{"n_experts": 40, "n_head": 8, "norm_place": "pre", "init_std_up": 0.0265, "beta1": 0.9}
Below are experts of layer 5 (counted from 0) of a mixture-of-experts language model. Rows are named router (the router's row for the expert), down (a neuron's output weights, with its number) and show model dimensions 0-255. Each number is 500 + 25 x the weight over its row's rms, rounded and kept within 0 to 999. Numbers have three digits each.
Before each expert's rows: a language model's description of what the expert responds to. This comes from a sample of Wikipedia text that the model never trained on.

# expert 15
What it handles: War, her, fragments. The words War (after World), her, lead and senior, plus word-piece fragments such as ear, ast, sh inside names and titles.
router:484468479555511515477480455483500490465502467464488484526527504480506524526545549495490499443482485528467530504463501493511490458506506481510482511473519507536527571495494514536502515480494495532498456498489516514489524526464516462470517504463477500535500456482520503529499523509519470502524461513502537496533473469489530528536515481534512477501506479469481499493516563498535492504498518475491512488478535444521505481514507522517473478524514479495490508497501505492518539515487479485458540443521539483490497495506518440431487478465491490508484515499506543519499483495534475526475537491554534466498526470453450446472495517528495501494462548512489518515513504505528530513453509496522511468469476534488487495520461497515502505540511508470515485507535509487515490467544500
down0:554503503496510489541532518557498449489520449572483449484527496496532524510465509474486509477533490459477513472469482533495479502520509529515465542497552478517539510489480472482507539526480487485497520513508524516505544481485501485473504496453503517475480503515495478464491500512487504519510446459497518500482490497543526481435462507506485473558503455512512477511517539470474495551457537486474524501478507520471518484540517512523500480460488519456497518528443436486518508525468489485492514477526464506513510499517512486547497518486495535497488491469485474515497502512499497498445508488517488501503488499478491507505490525481450481474500498531480522491498571509501538508513494523511495521477489463508494487450506556482515473499496517535500474502488502478487541448518485
down1:498531514479502470514525511467480515474495484542480457468467499494482497537549496500493554498493531486500508502481520514495492498533500459518552473447506477474501541494477510514502482540493538500492480493492469484466462475480494515485499485497502480524509472528470519504539498480481538522492505512477506490490521542539496522544470481505511572481488541511479507486548484477532491479546494457507506481490487512485495489523502510504540453510503481482490446499464495456477523416490485484506500522435495478436475491527484533515475514485478442503491502534497506438495499476478450469549544494537470472492484540493517534480517468519504497491533491474498500498492499493496520481450511442500497502503452475495465471480461515497502504522468469495523521509486470501488502489503504
down2:508530508545512494482516486505492489495501554517481523471479509526528525506513511508454487515455476475519520546565515483484512487510537482487501467503479516492477525530481501483481511524491495485512447531470499488496498505504538492472494489473489502476495505491495453506512506511502539489501499473502570536485512471495494505532551548456487509504500440483477501473525536456533538423514493507533529491517479487535506488464529517440486516451533451516493463496478468516505487510512487526506496472535493480504523484495483497468531505535466485496470491529524479463558506521507510524510493495498504480457475500419498507491525483485514522468503512535490508467503471511476508535424493502486500460527465521521489499519498491499514504507506559440517504475482516516506471485489516
down3:494518495515464486488495514499503500462466502491556505462499524529478494481452496535507477547495515472473502464503528528469494477503530463540506515499504519551492542496439524494442516522495477505484521464502526512497506496547544524473491522501453519463538506468516472517517519457496500454501499531486543521477476478489495507498527480505467521499481530513522520552464468508529488491476509476465505505480493470545469511503535520483454462522492481478540526475509508469489522563550515451510482525493523471485499537497498516499549509504511512459536449520529527498501454490487490453493509451487468480490501498501487523521471523507502494486491493507514462513481482533524539503492498450480500534506516520481459520504504493474483491472520484512516512461546442482527471483490514
down4:520508497479519542526519499537512485492489533513484441493504514501500493415519515512465501474506450476487490438495491504511504491507481494540478484531500481529525527502477515470484475482494486493507497511519529490519512479559499461491560528511525464474470424526474518495493514516465507463474476502482527516528503490498495505493537500501512515526541477496476507508518513500559468493509534458522445478490487502504518465520471510515476451490495542500543477497532495497455490520513473497473509465481464536518474474508493513500513487541471428503522515546539521546474537467436462509508491504514497494498492459506487487477502481490512519505498492534444461500477538482514517503527492511512513518509504466467511456509530510463528496467509506469502510511462519497527464509512481
down5:480504509479511500547466518538471517492510513479489476515567486523496513527496469508513494517508494483508485537543463448491507516525478518513479496498489479485499516465510534484489489513521503518528469535545467480455509502484493517522466523485466491484509492496451510486486498504460505520462465489502470500490516558515487493478530482469534507529541480483466498481455556477555543494527543470517506512481472505520494503500536509480525528490499514566500529482534488582501534488514495532488506467506462496507490513491505486525468483526537453476506446466518492510504487475508496482524527504524503488548510470470483480477532523532436538461503489479475506542468461490496510476512482517489470479500491529508466529496492477490497478482467541465451551489499485541516502485505508
down6:530492468455472473473489496561507530539519501540523528491468494468470535505457489500537510513508517513510524527483520539480506500518549478544543506483497493504492552536461488509458467466488481508553526530515511505482513485505484464522533545485535518507484475499488482470493539493509485489478530476504456504510500507481496471494511516482551506544491463522476516509538474485477517494482545458466461490541507540479516483518470526508495486549525536515513496516493533441518519504506443544481490541511496511481502527487509510506478498564515498455506529503519522496490479523487511492489500535482540485521481496500543478521508467487500494508461477467450518521512511467485507478506495516456494513509473479505448487529455538531519524515523519467514521506483542520472518519530505
down7:536530498495512439482523517442508503535517511526521453485483510541520525445494479511494515509516486511525456482526505488479481463529500506521518514552492496495459482533493520554540515513491553500534478491507446474478498504514451467538520468519487525450503532470495520524515519462484491507489512475502510547493474542539505523562489498488497448475516494500533495482460463492483490472480497467478503475472523455484503506513458504478503487482471494489541517505518492515488510476533497532464490499492512478510474479498494535536492513538496538507511524431484505499464526514470480474471526526463462492515484478501513484500522559468508470544478500500478535469464496466494490501532502521493522447491510525485488522505513511501514538452495471512513512473541513514531514529489502
down8:482496465536501494478554491498473503475520497505502523539438528541473527495494476496490430490546496449507518479493500468484535476516532529469484530497472437484479477498508518499458519487482495530486531489493501533496477509491484458468510517487512512523496507555454506502524500501487512458494546508515468493530523483473484498455522473538482479470499500529494478501519497489498507505507502509495508517527477519520456511508504502470543512511518498539463489504462511548510498517467488485501559484522482493517478505498524531486487478509485497518516551495534423502546495471479497482522472486501518521493500542506494473485479482516455541520487496477477474462511527509531472520479536556542513478475507514486555470466489475464461500503486501478474522493447428507495483470506495
down9:482493531505488518492478478501477463538474485502465533473517473499449497517487520512529524479516497534500489492516495490476532535473509528471501515451496449539466524502508533462558497448512481463524460475509511494474472495459514516483493513499467541509467519491466455525490456466482516509537501506513473510478550509489456483522465546503484476497466514498477470517462496478587543515553516471530490504506493533504518492487477490563486519493488491461487548494516507522452542485482523542472493481498520530501498521514521510523533492503483524477476490514480507484496523462494515529535485527514484481480522510460496491457492507531475481488452509456494523498523493506510523505447498444500471497485516538483480507556491467479515517474484489509475505463525484515503498528491495
down10:520517478475480486528480527513485576510494440449504502459517477500496493471506506542511488498501533555470499497526507441479521475532457515532464497545500495537495533547521517520517528521506521468463438500493502498549504499482489469505538499489486505488541481484508467481488461512494486455498500494469507510496494494503473500533494492504491493501540456473529479523470479544466459497509492480479464501461512493470480471499510518524473517518520499465493541492495519512476488485511478487500507511504493464516504504519508476496511527484516515549548470512476507478518486514442510483565535483476521466479500462505485490508493519494504487506477501513518528459519518454471513475545484541529496469509504487456488489444486529501524479510477523512519469504491440525541470559494530
down11:521554499504508528491503452484554487524517465518483497524509497506454481533484516473513532509530479499525538524486514502501509473535515512528523501512468505490466480508541498467504469472518498504447501503506497512473465509496509518467481482496490541489536487489519506508517521529522527539542509502501507480467529491500493516555516502507516483447484512505484511502466507528518518593526528451489545489532545466526507551487472481523513509500479548515506514487501455484422518467511469530511467517477502528430535480496513512456504509479507493491518468534476480506450491522513502499488507520530507512488512496516523499536476512512451519485528515481479496514486492487546481517434529514482507489469508481529519511451502462491513513495473480509511477564537501520521479487487534
down12:494489466531503531548509526498473491506486512492548515515484494519460525513500524489514540485509565533417497546511468468435494440491522492501527519516533492516508494454515505480524471535525439517487508509529511506491527532487519516522510470530474481508520493497495490476529463528466481525529488552484469519519491517562469526520507504504509507512512510475473538504495555544489507557525505539484474538516502441509496461488497523487474528521510519509484476463497510502533504464503548490507472476463487507479545493486525522465527501500508472499516490528521496524545526500500496504505468483536492475499471526544469491504494510474536531516479507494540530512481522502496499515531496502500512538510500472492497444468471516512494548466483504528454484470511492528496501473502511
down13:464503476524509434498517534524485518460502518480525505492479524503488502508525484497504469476518487478504502499427491451496503496502520514467498506522485499524467519480503463492531479496474499502472528501514510461447474454525483539537491504531503496509514541544559525487448502495531555503500497488487433519473466489518478457526510494473512507487531514484498512512529493463501463482514528483491543484468502488497489517485473476464537482484492508491528523509469485493460504489511503464553508571471462539486483534520534484472538507525495494474481492504476505512518535444518456509541499500468493517479514523528540534501480477489489512490501471496484525504473420479468509482514520523445531486517510481504448466494524471471507507470504469486501533516492494498494494518475465
down14:514509516476518499510508499492500484463536454504517507507499486479536502491476510509445481485476492546528463481472501497512510529499475530465450465451496469522484525470458502528484464526464537489479513521512529518477532498444510490505495503488550548493520510500521503463516513442495499524469543528518520526482540506513488445463501497547447470500495504494462481550475520564483509534485559488471512469515512494488516490514512514500518511492532506543492535515495514488485511439531508519493498483536494502504511507513480456440516506512487547529472497557498493492511502516518497505520530521481517523458466482532537472548474494438500490483516522510480508462509517476501489481502523478485540453500500483511528443493509496479492512485536535518499528511504487522490480501480528
down15:501569493490525512522498489507482511516522490527516537497506516488465478514519515512504541488513503497523515472488535501510478517499519513507456505525487525474457539478467454498508493490465465504524492498513485509494542495507478426516500538470442486516472451497451517542414497517529489468486509521509515509469521476477524468505485502519526465499480491492508479495503480475550502489540487534458514535448474540490537465504476531503492491532504526515487499513498495494541531490491512498471470512506523469508531499543493486446526485466490463509458526504545525493533507519523458515488468558467507518518484480515487497468518511512528502519514518537497485484494500502498491529509472469450507483483490487470467514564493533483503453442512515522498531513462522488506480502475532
down16:523499462456517523520519478517494548447534527514495518537492487505502461569496508477459466545466509476557487449515500480516550485508506491496505493521497517500472471491542476498514474481494526467464464484487493518490490490530502483513494503512461532496521516470474483487529513537503517507533535510517515538500541466481504508553529441535495500494502447583503444503487502507497484516446519493462514457517439520517512517470500517477492502509521518484474496509463498532490509487505491494545515516496462507502499527471531463511506539523492508514524494469475508504482495510507493496485518524473465464509523478487471548503489553491483508485509486527479503490503519505476490473505500473486488517479520496482496470531545515572520478485481513493485460504522486456536445506490516
down17:476481487506534439516491438486462508504486484462511523516513475533511501502467508510505550540490465491518489474486524520523489522511462493518504522519505466538533471461510507517501496490531484472485503480539478527500493471532513518493549489493472491495529523504471514463551474494502501502503486515529509432490440500524514519488466470518472456508505480525506515469494498483496470522493470500529487552492517478501533524487521465501475477465481531515471459484534536511534532523484501471440495481523540491537513495525479500517505539523490488513494488476520496508519502484514495471471525536479536503518497499463534516514505564479510479532486500474512482496549523495514499514557477478524526487513492486529532508499511522477538482518455543540517461545503476435466510530460471
down18:475500475469472448487521498513510532507515508498471484495516500527441502489481521495546546553470474505476526486448465475528527458486529551495500524493496503496510506499472501492510506504481488474458492467480559506496478529516460498459535491536558535472511487512484548506485458545494488491482475510501513473498475475509445535507525501451487491477493515516469465549507482485466509523500512501489531488502522469501493539524465485504529501510452504499468504508503505512531564509476488474512563499472500501459501502549456500488477481510471503497483493513490492504505525470512491530500513495504463502489518511445500488509499507482501503461492511456461497508559544496458534543448472481453508546477477506512475492484519513485526493505527490498514443511470509491467494498484531
down19:447534500480522511494517528502531493475503529532491496481500492529503497533532492564465522492511496505532491526475517476474518515509510498482494528478499504518494499518510504436463508526522461549480524518487496487533479478438502553498477477523478492474497527515472539483518489564469520497503545472422490471510496506500505504513513480512474502499470523509491489527534485483525479458523493528495545488483495488510511526521463483500483474556510520510509534507511472500500475482454507489490472521489482501515516500534495444472484486515460462499512532492525490481522482520536482470477520481529504541569525523505562501482509491484519524523456457537499507524491486477455479516485534517501506522498492467517520443511473493466446525517431497537477484495526484481493491518486477
down20:494515573471458478509486496527504464531500542533495555534465520478484504533456513516485488517532477529516475551513494504471528513462505524471522521481490510533456521509510464503507529507496488495517488487484514525445468505487486459499462484507481542512475484464428503522516467501512530533562497482489503502513537495467515513515525527494528532507502501487457493506519525505446575493484471491507518515519496458505486516486505504486492515489492491488499499528514490519511518511465483501487469509494460517443455492470523474489514498491493430475483520485521527535487474521473543486487501512530498532484496500504543488537512530473477458514502484538478489529456521437523497540540513500485507498483536510495493482473526543554521481514488497520521504495484463510503529525491487
down21:489524498507491489478473501482461530483532500520464491491542495462509512486547515484465524467547483503507512479496522508494495500509511504492503476455471515515504500489489509512486503528524480539503461482490508513495545519465514422482493546511450515509479472551501509573524523521520509514526517501492537525493536508515504497481525532477524491528509465459498520462541547542513528531490515472514547514436494548504515524525474475482506509561524545520528497517479511506502470528486472513481476508519474483491497518456477556507534500521492524535495472486502536451471517475507523519504466477480529495517516518540531510496480532496522466525539495519507461508518521509521486504475506535499489525522480512447489515494454501523507457490479527460487526555473493540514485488495523
down22:498510518504491513526508533485450518500501513521506469508479483534455481492499513551461510564497447483487490462481518528519479467475472491517521492538503454515524478538505477460476553529458478528473469477515490474461525491477488529481506521467494519504519490498515478518476501466508493521504542489497529492507480504465479493513533464519463516519511487528453506478534473479519501494491488523495477467484509526516462490459496452495482507551507476494491478489473489490509530544508512520517500482510501479499477541504487457525529493484499513457511540503478521446515523503481460494492501464505481507502509489508483474470461550546524483502498521517577501472497550479505540461467465502482550473516446487523494520486503489512521494493518485523518473552534546466514458487465484
down23:493463464533524545516496465502506475503500513487492450512517496503457507494524539465480467497492464544464487535468511511498477497513449469432504519500489498488509515465498475491488522491480490470474462440485492476479530487440520463508506483469516470494510438487502498500556517491492497476517488510530488505499488512494505555500489480514528466505486486532548507560515485506478529493525556509531493500506507471505475498531505506494481553535502508491500508501473502468495527493494491502437512500527463517488495479470482494463496497510524498499458479488471469486505502500552466539479470487464460511529456448503478514498473489513496507526532495495438474540505454508522527534501471499545498508524503546471491495485510475448481472509489531500526432496503508527518520480495501
down24:520513500457485496478518490432479483500467501470538491465512491543515473480507520475524483436534499470469484485493466476488537460508503515470450509478483479493507509545485499536494485481522462495540513497499474480505538482504518502482507493456511510509548461497501507484482494498510539502534521502519545507502462492521476501538500458537488525554511491432491469485486510534536527460531498514435533518511527518552499517494489535505493488520515501479548507510480470480437486541533528534533466529512532532497450515481500499543485522470487486502528490490543505467507505493509465472449524509534533520510470487522513494474503522504479524488493514504510512491520503490493537536512494522457533541508477516499533492508439506493462534470508459484500519486487525512508503516504476
down25:539488503531511497519488522530497534499494525530529496495531501498477522488524493480497532522520556520489489488545535499512495500536524470517484515526539528466519495526506548497480536493514491507482490528525493458496465526493510504509484473476516522459522538498502511509496514538467450474466542540519491479472498514534517563539463509499529499513509533493506564495518561492518499531532490484463458470457501516484465461463501529540494463506510527464508485478515464551469497539500478486477536543476479475546475510485542490496526494478474546527489495481489498516494508500480503496529550508472524448489502458529540471461482487510493525511528510484487525470487555482517471478499523505468490471472515477521469540538483528479513484502485536474491516510456497485515472503491497